From a checkpoint of a small mixture-of-experts model trained on Wikipedia.
Size: 11 layers, width 384, vocabulary 32768, 62.1M parameters.
Experts: 16 experts in each of 11 layers, 128 GeGLU neurons an expert, 2 picks a token, a sigmoid router.
Training: a variant of Muon for the experts, 4335 steps.
Below are experts of layer 5 (counted from 0) of a mixture-of-experts language model. Rows are named router (the router's row for the expert), gate (a neuron's input weights, with its number), up (a neuron's input weights, with its number) and show model dimensions 256-383. Each number is 50 + 15 x the weight over its row's rms, rounded and kept within 0 to 99.
After each expert's rows: "comes after" lists some tokens at least twice as common just before its tokens as in all text; "gets" lists some tokens that make up at least twice as much of what it gets as of all text. This comes from a sample of Wikipedia text that the model never trained on. Tokens count by the router's weight.

# expert 8
router:47 32 50 45 34 51 54 50 44 66 68 56 07 44 36 68 71 31 63 61 54 59 44 54 63 65 49 52 60 28 59 48 29 35 44 99 53 32 51 38 26 67 25 78 69 56 53 56 58 85 58 62 55 43 41 50 46 31 50 54 42 50 61 25 31 61 41 55 63 60 40 53 56 47 62 67 61 45 40 54 51 56 65 50 36 24 32 53 54 38 48 70 54 40 57 38 43 44 40 63 50 68 31 57 57 41 32 06 58 42 50 56 44 41 56 26 24 34 48 69 48 69 66 56 48 19 54 61
gate2:51 51 47 67 33 29 50 58 40 68 27 80 42 21 44 61 63 56 39 53 15 50 08 32 67 56 52 57 26 49 27 62 60 38 41 71 55 35 37 40 36 77 64 52 25 20 26 48 70 57 55 74 58 35 32 63 69 35 29 31 71 70 85 43 37 19 66 40 48 34 50 56 54 58 39 71 43 41 68 64 55 53 58 36 38 50 34 52 59 46 56 61 41 59 40 45 56 50 51 41 49 35 56 49 33 78 31 43 46 74 38 53 52 48 37 58 58 41 57 80 56 44 30 63 38 63 14 45
up2:39 69 34 45 48 38 42 76 61 64 40 22 43 59 35 74 42 45 39 76 30 62 65 56 28 59 56 57 70 53 47 37 34 56 34 48 40 36 52 35 30 41 40 72 42 36 57 47 45 46 78 58 68 30 53 54 34 42 51 34 50 48 67 75 54 48 50 69 36 53 63 48 52 58 69 57 67 56 46 58 81 55 37 73 37 62 59 56 23 57 31 77 41 55 38 54 58 53 58 39 61 57 38 62 50 33 54 58 66 57 54 45 65 50 45 41 50 60 71 31 61 73 67 48 71 67 51 53
gate3:25 39 50 58 57 27 63 49 50 67 42 56 53 20 40 29 76 54 50 41 74 49 68 51 49 70 29 86 55 53 70 16 47 62 51 71 72 47 60 43 37 65 43 90 35 73 59 76 64 48 63 54 49 49 49 44 86 72 32 33 63 60 49 57 20 40 67 71 58 31 34 32 52 41 62 51 39 64 48 27 54 51 26 33 27 49 47 13 72 22 45 43 45 53 48 25 54 95 46 48 55 59 73 31 45 39 46 39 24 34 48 35 53 21 22 61 42 57 50 19 70 58 22 58 33 20 56 53
up3:54 47 43 64 36 48 81 43 64 77 34 55 77 33 35 59 66 48 78 29 55 42 59 54 58 54 26 69 65 59 60 37 48 69 69 77 70 39 68 45 25 71 22 64 15 79 71 57 52 52 50 63 57 38 54 21 74 86 39 44 55 32 50 39 57 40 43 70 67 40 23 39 51 53 83 49 45 70 52 42 58 59 46 44 63 40 63 41 60 31 64 52 34 49 59 60 41 49 56 30 54 75 68 46 45 30 58 40 57 32 41 33 65 54 53 47 44 59 41 47 43 26 51 50 25 14 69 47
gate4:19 43 85 46 48 19 65 57 36 65 47 73 68 38 65 67 52 60 42 17 71 66 76 51 57 63 45 45 50 50 66 57 62 22 40 28 71 63 72 60 49 71 64 56 48 64 59 49 65 64 61 66 49 87 46 36 52 47 68 84 47 53 57 55 59 43 34 46 22 61 45 35 81 74 40 59 27 81 67 29 35 38 63 67 39 53 41 17 22 74 43 40 64 67 57 31 39 52 48 48 61 51 40 70 66 33 43 51 43 71 36 46 38 73 91 33 64 23 27 57 35 29 65 40 33 46 36 47
up4:66 70 37 38 52 71 59 32 88 42 44 49 24 65 59 60 43 28 61 43 30 38 63 42 29 48 29 40 46 54 25 27 47 53 44 77 54 52 36 55 31 39 46 55 51 33 30 60 36 39 42 38 42 28 53 71 57 70 44 48 16 44 41 56 36 58 51 51 46 34 66 67 11 23 20 76 85 23 55 76 53 69 45 35 49 44 48 52 71 46 64 40 38 43 31 56 56 64 54 51 34 68 68 44 61 76 57 29 50 58 59 65 72 53 24 39 45 65 56 46 41 39 26 67 74 50 28 50
comes after: "\n", ")", "3", "4", "5", "6"
gets: " |", ":", "|", ";", ",", "-"

# expert 7
router:51 76 40 43 68 52 32 64 56 46 55 61 25 41 74 28 62 31 49 49 51 26 69 32 48 61 43 56 39 45 33 78 46 49 61 70 50 48 55 34 47 62 22 45 37 51 62 61 48 54 35 39 43 29 25 31 24 29 72 56 45 77 59 63 59 17 54 74 53 56 68 36 48 63 27 39 49 57 94 42 25 57 55 47 49 43 53 40 55 39 45 49 58 31 49 62 61 40 62 57 38 74 59 56 60 41 48 53 38 57 78 41 72 51 72 44 34 72 28 68 46 28 45 93 39 27 73 76
gate2:49 62 65 41 44 46 51 38 33 49 64 17 40 49 18 38 55 77 34 47 46 49 56 35 51 74 54 46 42 41 61 63 36 49 66 65 33 44 57 43 57 61 65 69 53 52 52 53 74 29 83 45 43 55 42 46 58 64 70 50 53 51 50 59 65 59 71 17 32 72 51 63 47 58 54 31 05 30 63 32 79 44 53 58 42 50 35 47 58 58 36 55 42 48 60 23 57 34 52 45 76 54 41 47 41 64 52 30 58 56 25 47 46 45 35 55 57 29 71 49 42 37 53 55 38 36 31 65
up2:42 64 42 79 37 57 75 53 48 34 23 40 50 57 55 26 54 32 80 65 47 43 44 23 32 54 55 82 72 50 28 62 68 43 25 45 46 39 64 74 46 66 46 61 55 53 38 34 46 46 71 65 46 46 25 49 52 41 45 71 54 44 20 41 45 33 55 55 57 45 50 41 37 51 51 57 55 63 80 48 46 62 56 28 74 47 49 38 58 49 39 61 38 49 44 73 68 68 49 58 51 40 64 59 30 76 72 41 34 76 19 51 67 74 32 60 59 79 40 52 48 50 49 33 45 59 53 62
gate3:61 51 39 49 47 79 51 51 40 44 63 63 53 44 57 70 58 82 47 44 50 45 43 51 57 42 76 46 59 44 41 59 20 62 56 71 45 25 30 66 52 55 40 67 65 27 66 50 33 60 39 44 12 61 49 56 14 42 58 39 43 69 93 76 58 44 39 59 54 50 41 42 43 58 48 44 63 51 54 55 42 70 75 44 48 47 41 59 56 35 67 62 43 48 43 73 43 42 70 62 89 50 38 35 57 58 48 62 57 55 29 56 81 53 36 43 62 53 67 58 65 40 34 57 33 73 65 60
up3:44 57 62 62 40 59 45 55 58 54 47 18 50 73 56 48 48 26 55 63 55 60 53 58 52 38 30 62 60 29 44 47 59 35 54 48 52 68 68 55 61 46 76 51 49 60 48 40 83 50 42 55 77 42 48 64 51 52 50 59 64 35 35 26 56 60 77 51 46 80 49 59 32 43 60 73 57 36 19 45 64 60 33 57 37 31 69 33 62 46 50 42 56 42 36 27 54 48 36 29 41 41 49 61 28 43 51 53 27 47 49 38 36 58 53 71 46 39 44 31 59 28 38 21 72 25 22 35
gate4:32 49 48 44 45 65 36 46 71 40 70 28 29 45 67 69 51 38 40 42 58 46 55 33 64 64 37 64 53 45 44 74 49 60 60 50 63 39 13 62 21 60 72 58 76 35 39 27 61 42 50 54 45 31 28 45 68 42 58 75 59 06 57 49 51 65 33 51 52 48 09 35 47 53 36 46 43 65 48 50 73 51 35 49 44 27 52 65 79 18 49 45 24 69 70 42 60 42 55 56 18 36 49 59 58 51 66 86 44 63 58 70 51 38 24 42 00 48 84 33 38 57 66 58 27 41 47 68
up4:56 54 34 58 20 29 43 53 49 66 32 60 51 49 28 41 54 47 49 48 43 42 50 61 59 42 73 35 58 54 32 15 46 26 46 36 21 59 67 37 57 48 32 48 36 51 44 76 54 60 25 56 53 64 66 52 31 44 69 29 55 87 45 41 39 33 65 55 48 63 99 58 51 45 87 48 56 53 51 38 20 47 59 61 61 49 63 38 31 92 58 51 47 24 42 63 41 40 64 46 60 71 35 69 46 38 45 39 53 45 38 38 28 62 73 65 92 54 12 71 44 34 41 52 64 82 63 26
comes after: " ", " (", "–", " U", " United", "S"
gets: "1", "'", "9", " New", " United", "S"

# expert 4
router:63 36 54 54 65 38 30 38 65 49 47 62 42 43 58 58 52 58 64 20 57 50 46 42 58 42 48 43 51 25 54 62 25 50 47 43 49 53 34 52 43 45 43 57 65 41 53 41 89 44 51 62 52 40 58 49 57 36 42 51 46 63 46 37 45 53 58 45 49 80 54 91 40 56 37 81 56 64 71 38 27 57 56 57 45 38 34 51 52 60 59 55 46 51 53 37 50 33 63 62 62 66 37 51 56 35 48 54 77 69 39 59 63 36 49 36 72 41 58 43 09 87 34 30 61 36 60 52
gate0:42 44 70 85 45 48 46 41 64 45 45 56 60 64 60 55 46 54 51 46 55 49 49 33 44 50 41 32 71 67 39 48 34 51 22 28 48 40 55 37 52 45 60 55 63 61 57 40 64 77 63 57 72 53 50 50 14 58 29 32 51 90 25 50 36 99 31 66 65 37 66 48 52 60 60 37 38 45 53 28 40 56 50 64 54 28 59 73 47 52 27 69 51 36 39 51 32 10 63 58 42 52 60 65 51 68 33 50 53 55 16 53 51 57 45 61 43 77 29 33 23 48 55 19 53 59 53 55
up0:61 69 47 12 49 55 44 52 47 58 44 58 35 38 55 43 37 55 44 73 13 62 57 52 41 41 68 73 51 39 44 50 53 59 59 53 50 40 54 56 47 52 37 38 40 47 55 65 36 26 37 48 35 46 42 60 80 53 81 61 56 24 58 48 39 03 56 35 48 57 48 41 72 30 58 50 55 43 54 82 54 39 49 24 49 64 37 76 26 49 40 35 44 87 41 53 74 70 55 59 55 69 47 31 56 45 62 70 42 54 85 54 37 54 49 27 48 31 55 70 55 46 49 74 58 66 41 51
gate1:48 84 54 36 50 45 45 44 28 31 08 61 95 48 71 56 53 45 34 59 81 47 54 53 78 85 64 21 57 16 38 57 55 77 53 63 64 27 43 43 46 54 35 79 54 58 47 61 54 55 56 51 58 67 49 55 28 78 68 58 42 34 77 59 42 63 67 44 24 72 51 59 40 72 63 51 25 63 48 47 57 48 43 74 62 66 56 54 18 65 52 31 30 61 53 58 25 44 62 43 53 86 60 57 37 00 53 18 24 76 58 55 69 65 47 33 60 35 41 45 30 42 49 50 39 29 52 41
up1:34 35 63 47 46 47 22 09 32 63 36 70 41 27 19 62 50 65 14 38 57 60 50 58 57 50 44 48 44 58 54 76 34 18 32 58 51 48 50 67 58 61 44 29 55 76 71 40 71 47 69 44 55 58 64 45 46 47 32 53 24 42 48 33 61 22 57 22 71 43 47 72 32 62 76 41 64 31 51 48 61 59 48 61 25 44 28 62 31 58 58 48 46 35 55 57 59 66 26 60 51 33 27 75 74 39 66 57 29 46 80 73 53 84 45 29 40 54 56 55 47 44 37 35 47 42 51 42
gate2:78 23 76 47 09 50 37 18 59 48 61 27 39 42 37 47 46 48 43 17 57 34 59 26 59 53 54 60 37 45 64 59 87 39 47 55 81 44 49 49 55 58 49 52 45 47 60 52 67 24 44 43 55 76 31 24 64 57 52 48 41 56 28 32 59 57 41 64 36 49 41 62 73 56 49 33 46 65 51 50 47 68 52 39 45 50 50 50 71 69 20 22 29 19 49 75 85 61 40 29 41 61 44 50 52 34 61 52 20 43 32 64 41 55 67 39 64 26 45 35 59 26 52 61 60 44 47 79
up2:78 33 64 55 27 28 42 49 51 45 60 24 42 61 22 68 44 59 68 41 36 39 68 47 67 88 68 62 22 58 50 39 58 20 62 71 69 46 12 46 58 43 23 47 49 62 56 86 69 50 45 31 53 39 32 34 71 43 79 45 25 53 30 18 65 42 48 46 31 48 56 84 80 22 41 55 34 38 34 33 66 41 43 51 40 44 56 24 84 65 51 40 42 29 76 46 61 45 36 34 46 35 27 47 27 35 48 61 35 32 33 58 37 43 71 40 57 43 53 53 47 43 49 41 55 37 54 82
comes after: ",", ".", " by", " that", " In", " with"
gets: ",", ".", " he", " He", " his", " her"

# expert 5
router:53 56 42 52 54 70 56 56 79 62 49 44 58 61 10 56 30 58 30 38 44 44 47 50 69 45 12 70 85 62 35 57 59 63 83 66 53 48 62 36 65 50 67 51 58 47 49 36 31 52 45 37 71 59 24 56 27 42 62 29 56 42 37 49 31 44 58 39 62 42 52 54 46 26 47 36 30 87 70 56 62 43 39 61 38 69 38 54 45 33 38 69 51 32 57 49 37 65 68 42 53 72 49 39 53 37 39 76 36 44 42 31 30 40 71 39 47 43 33 67 57 41 27 70 49 46 66 45
gate2:53 51 46 38 61 66 43 45 52 67 35 39 54 46 55 50 19 53 57 60 39 73 27 73 78 25 62 43 54 70 68 57 42 56 52 32 31 83 37 45 49 27 51 44 42 28 52 40 57 48 40 48 63 43 69 66 33 46 33 58 56 54 66 54 55 42 50 67 31 62 63 51 62 71 33 50 25 55 32 82 41 70 47 84 44 60 47 38 11 39 26 71 36 23 50 47 27 56 26 54 55 71 49 75 45 40 30 51 81 33 42 37 38 58 24 51 73 70 26 33 80 60 75 44 32 42 65 54
up2:48 33 50 51 40 32 55 67 60 68 57 88 48 34 53 52 64 56 30 33 50 78 50 45 37 41 57 53 57 43 45 57 54 49 49 69 54 16 37 71 55 18 52 41 59 60 59 49 60 29 24 50 45 39 68 47 44 55 19 32 52 53 43 53 37 43 46 25 66 19 32 43 54 65 53 47 51 01 47 23 91 33 34 44 56 43 52 76 59 60 56 51 43 66 75 55 49 46 59 34 55 33 45 54 71 69 69 54 85 62 56 65 73 54 57 58 61 34 79 42 32 64 35 45 78 60 33 63
gate3:51 46 33 25 56 42 56 26 67 69 43 77 59 46 48 84 51 61 61 48 50 61 82 34 59 41 51 33 46 47 60 43 50 72 77 45 64 48 56 45 28 69 45 59 74 72 49 31 38 60 19 64 46 33 28 44 51 62 43 48 39 44 34 40 69 37 48 58 47 56 75 69 61 26 56 39 44 78 58 00 63 31 63 38 88 36 34 63 43 29 63 63 52 61 44 35 65 36 66 23 17 91 50 38 77 87 37 26 21 63 65 31 25 27 42 45 59 68 41 61 17 38 52 69 55 39 59 63
up3:25 50 69 60 74 50 44 63 40 37 57 39 48 62 35 50 57 38 50 70 35 63 28 48 41 20 37 91 40 61 43 40 19 31 45 57 55 60 38 73 59 34 53 54 51 26 44 70 68 46 69 30 44 60 68 52 36 41 43 58 79 67 64 54 53 61 39 35 45 25 40 56 52 61 49 43 60 11 28 71 57 67 40 50 26 49 76 33 55 71 39 54 21 36 46 41 30 59 31 71 68 26 70 39 52 26 60 78 70 39 11 84 62 61 36 60 46 36 49 39 48 68 53 51 62 66 49 15
gate4:31 46 49 28 17 51 83 53 60 75 36 73 53 42 14 22 36 65 58 37 43 55 56 30 67 63 68 44 21 57 48 22 48 33 66 82 35 52 90 60 37 67 48 53 60 40 41 56 39 62 44 35 46 27 38 55 48 37 73 47 15 42 39 84 55 54 56 68 46 75 55 68 46 72 47 52 26 45 48 73 53 91 39 37 64 00 29 56 38 68 57 63 54 49 46 79 34 29 24 60 37 45 47 44 62 31 24 53 37 55 64 56 47 48 26 52 54 53 66 62 73 26 37 54 72 57 26 49
up4:46 30 71 71 45 32 37 35 59 61 16 37 34 56 49 47 26 49 46 59 33 45 40 32 26 73 31 55 52 51 61 76 34 43 57 43 27 52 67 50 22 63 45 44 53 32 73 84 48 56 51 27 57 52 64 59 43 54 47 59 53 55 67 60 51 59 51 75 42 27 34 41 27 49 30 75 40 70 36 55 71 56 45 24 39 40 80 28 54 59 61 62 53 30 26 49 49 37 38 48 44 39 49 55 33 00 63 82 54 65 40 44 49 83 65 52 31 65 69 76 59 53 42 58 40 57 47 50
comes after: " |", "-", "|", ":", "==", " ="
gets: "\n", " ", "%", " people", " career", " life"

# expert 12
router:24 75 39 41 67 31 33 67 68 51 23 54 63 35 53 57 62 32 43 50 42 53 53 25 74 08 69 39 51 62 50 46 47 43 55 54 45 42 40 39 31 51 28 59 64 73 60 48 69 62 32 57 63 24 36 56 49 62 34 53 18 54 44 62 48 47 60 59 49 50 52 48 45 75 52 64 54 59 26 54 66 63 43 53 64 32 74 42 25 34 57 68 57 60 42 54 41 42 20 44 19 46 46 58 45 26 55 67 52 55 80 36 48 50 45 70 28 46 66 70 63 22 43 35 53 49 26 57
gate2:42 66 65 31 43 42 54 43 68 35 53 83 47 41 43 59 53 27 83 34 54 47 42 49 65 39 53 76 23 57 61 73 42 37 78 82 58 59 31 38 60 62 32 57 64 56 48 56 40 68 45 23 49 30 38 63 35 73 54 57 21 74 50 50 47 68 31 78 50 55 59 49 46 39 64 54 31 37 47 21 61 43 49 50 80 27 70 44 67 23 49 47 53 82 56 52 61 47 46 53 55 52 52 61 42 51 31 73 32 52 30 28 54 49 23 44 37 69 48 59 55 43 68 57 34 49 15 62
up2:34 88 65 53 36 52 32 47 74 33 41 47 54 49 78 52 51 53 55 43 64 44 67 50 60 36 64 57 24 41 41 36 57 15 46 80 58 39 47 43 62 54 46 84 68 68 56 78 12 73 39 27 49 50 48 51 33 76 47 74 45 49 56 64 62 47 51 62 50 44 61 29 34 23 50 53 44 46 50 17 68 54 68 56 81 57 60 39 50 30 29 55 51 69 37 29 54 28 63 30 32 50 39 41 21 29 44 81 10 41 42 44 56 34 52 50 41 81 71 60 38 51 45 53 33 41 35 57
gate3:32 46 38 39 40 41 37 65 58 64 44 45 36 48 40 59 61 64 48 61 70 34 48 30 70 19 33 63 24 36 50 43 74 57 48 71 56 24 49 26 52 39 74 51 70 23 71 65 66 55 61 30 48 21 65 48 32 47 49 43 53 39 27 16 64 65 68 47 46 63 66 45 53 25 43 64 46 72 65 24 42 63 38 35 66 41 54 48 31 50 55 44 36 46 50 62 97 25 31 30 50 59 29 44 42 40 25 31 49 56 36 35 60 58 39 41 58 81 68 58 60 57 50 34 45 52 27 54
up3:21 49 56 50 56 56 24 66 71 44 38 42 57 38 52 62 36 40 73 77 45 40 43 53 89 33 59 61 48 38 39 63 63 45 40 48 26 58 67 26 52 61 38 40 37 24 36 66 98 01 57 42 73 38 45 56 25 63 58 58 31 79 37 56 67 63 20 45 47 37 62 67 34 55 59 69 15 74 58 49 45 58 66 54 37 49 50 63 52 58 35 45 35 36 38 26 63 46 48 47 36 24 17 38 47 52 50 75 59 53 30 45 54 33 23 27 10 62 51 38 62 47 67 44 13 51 54 46
gate4:40 65 67 40 54 23 65 53 60 47 44 63 68 40 66 52 68 43 73 50 57 33 57 21 57 33 27 80 56 42 58 45 43 36 58 55 25 62 63 61 43 55 64 57 42 61 65 53 39 62 62 54 73 33 61 49 68 72 26 33 45 60 68 53 55 62 39 57 53 60 47 62 57 83 41 70 43 63 49 46 59 47 58 46 81 41 58 30 50 70 32 59 64 33 38 70 75 63 32 42 44 54 23 47 38 49 40 54 61 47 53 14 56 28 29 63 52 70 80 44 54 31 48 37 40 29 00 52
up4:59 51 88 26 54 36 67 54 71 56 48 44 51 56 67 26 34 32 41 49 82 51 72 64 34 58 65 39 83 56 84 43 33 60 27 41 74 55 41 32 85 49 56 42 55 41 35 56 91 66 39 46 43 48 37 70 57 52 58 65 50 64 52 53 44 31 48 55 43 34 47 84 56 43 23 71 54 61 72 20 56 64 45 47 51 42 42 57 50 41 42 45 29 28 32 50 43 57 75 40 53 39 55 13 35 56 72 43 38 40 42 46 63 38 70 53 57 63 51 69 22 44 38 45 44 72 44 42
comes after: "\n", " in", " of", "|", " at", "In"
gets: " ", " the", "\n", " (", " in", " \""

# expert 6
router:44 59 58 46 68 66 52 00 42 59 53 57 56 43 54 50 45 64 25 29 36 90 27 54 45 61 46 49 33 25 33 57 29 54 61 54 58 61 77 30 60 44 59 29 36 50 45 40 59 36 42 48 40 52 52 38 30 55 47 49 41 37 57 74 58 54 46 48 35 63 36 76 21 59 33 33 49 57 83 40 41 37 22 47 59 63 58 37 29 35 57 58 51 51 20 71 55 47 54 66 12 75 42 40 68 55 24 76 65 60 55 23 85 55 44 39 58 35 41 56 49 67 48 54 49 44 42 77
gate2:70 42 50 62 41 49 65 54 77 76 62 40 63 34 36 60 40 53 40 42 51 36 57 63 61 38 69 66 55 27 44 62 50 61 97 41 57 47 50 44 23 50 51 61 56 06 41 44 50 52 57 40 51 43 49 53 64 63 60 62 21 45 41 33 51 26 30 56 46 38 67 53 48 39 19 68 40 67 54 51 44 70 45 35 66 36 58 57 45 52 80 50 52 77 34 54 58 78 35 33 74 78 44 70 58 57 50 60 66 66 42 15 43 72 61 42 46 39 36 56 60 67 85 50 77 33 45 61
up2:36 59 42 38 49 58 32 56 41 43 59 34 47 60 58 19 67 25 72 50 61 42 45 24 33 68 40 54 40 55 41 74 41 49 28 67 41 47 49 52 67 51 64 37 53 75 33 58 69 36 30 49 09 57 65 42 45 31 52 48 87 46 31 67 51 62 62 66 54 61 51 51 37 35 69 25 63 44 55 62 55 35 35 79 40 41 51 56 61 39 51 56 42 32 49 48 56 50 47 54 40 38 48 25 20 34 82 60 26 40 62 92 81 43 41 40 57 49 47 55 77 44 42 48 41 47 51 45
gate3:26 60 77 45 58 51 53 46 79 49 46 62 47 41 56 54 55 28 29 74 55 47 48 72 45 47 41 80 44 46 20 30 42 63 53 64 30 30 47 36 44 81 56 51 47 51 42 46 46 28 64 70 45 34 25 53 54 74 41 87 47 45 36 36 47 84 50 51 54 62 33 59 83 45 58 57 55 69 50 56 48 54 43 41 61 45 56 36 56 04 22 51 37 59 24 39 20 31 29 86 51 60 73 29 51 66 56 36 28 44 58 66 23 25 43 51 24 65 65 48 50 32 52 56 41 49 33 42
up3:43 54 50 38 69 39 41 39 41 55 57 70 72 47 20 19 62 35 29 47 31 63 55 38 13 43 18 51 63 58 31 44 50 29 35 52 52 27 89 48 48 78 53 60 38 51 61 63 41 76 46 44 35 44 44 21 51 45 56 68 57 38 25 48 29 56 65 54 59 45 19 56 41 34 64 37 16 58 48 21 55 61 45 63 39 24 55 47 51 27 59 34 37 59 34 55 34 45 47 78 38 51 71 53 33 50 45 61 72 25 67 63 46 27 44 53 45 65 74 69 59 33 39 77 64 59 22 47
gate4:47 76 55 33 69 45 39 32 58 35 35 63 48 54 34 67 61 78 81 55 58 51 59 78 49 41 40 39 47 59 35 47 48 45 45 47 42 67 52 16 83 19 51 73 47 53 45 36 42 10 67 63 24 14 43 11 63 47 38 47 60 55 18 53 57 73 34 66 41 41 44 68 58 54 34 50 46 55 24 52 73 45 53 56 58 48 43 46 61 49 72 60 48 39 53 62 46 81 42 48 60 55 55 53 55 47 47 48 37 58 20 44 72 42 54 46 34 62 81 52 35 50 39 22 68 76 46 58
up4:63 84 52 58 38 55 60 17 51 41 48 53 61 51 53 64 46 60 52 56 52 80 46 49 38 35 86 29 80 46 40 61 69 55 49 40 34 37 34 36 52 16 72 50 36 44 17 59 60 51 74 72 37 62 55 12 70 45 47 42 83 69 21 64 19 69 73 75 52 27 42 45 39 48 44 53 51 59 44 42 73 55 53 38 76 42 72 44 39 38 45 69 55 48 58 66 56 61 34 58 73 62 33 38 52 43 43 76 54 56 38 43 58 53 45 61 52 48 46 33 11 84 44 34 63 59 41 73
comes after: " ", "1", "2", "0", "9", "8"
gets: "0", "2", "9", "1", "8", "5"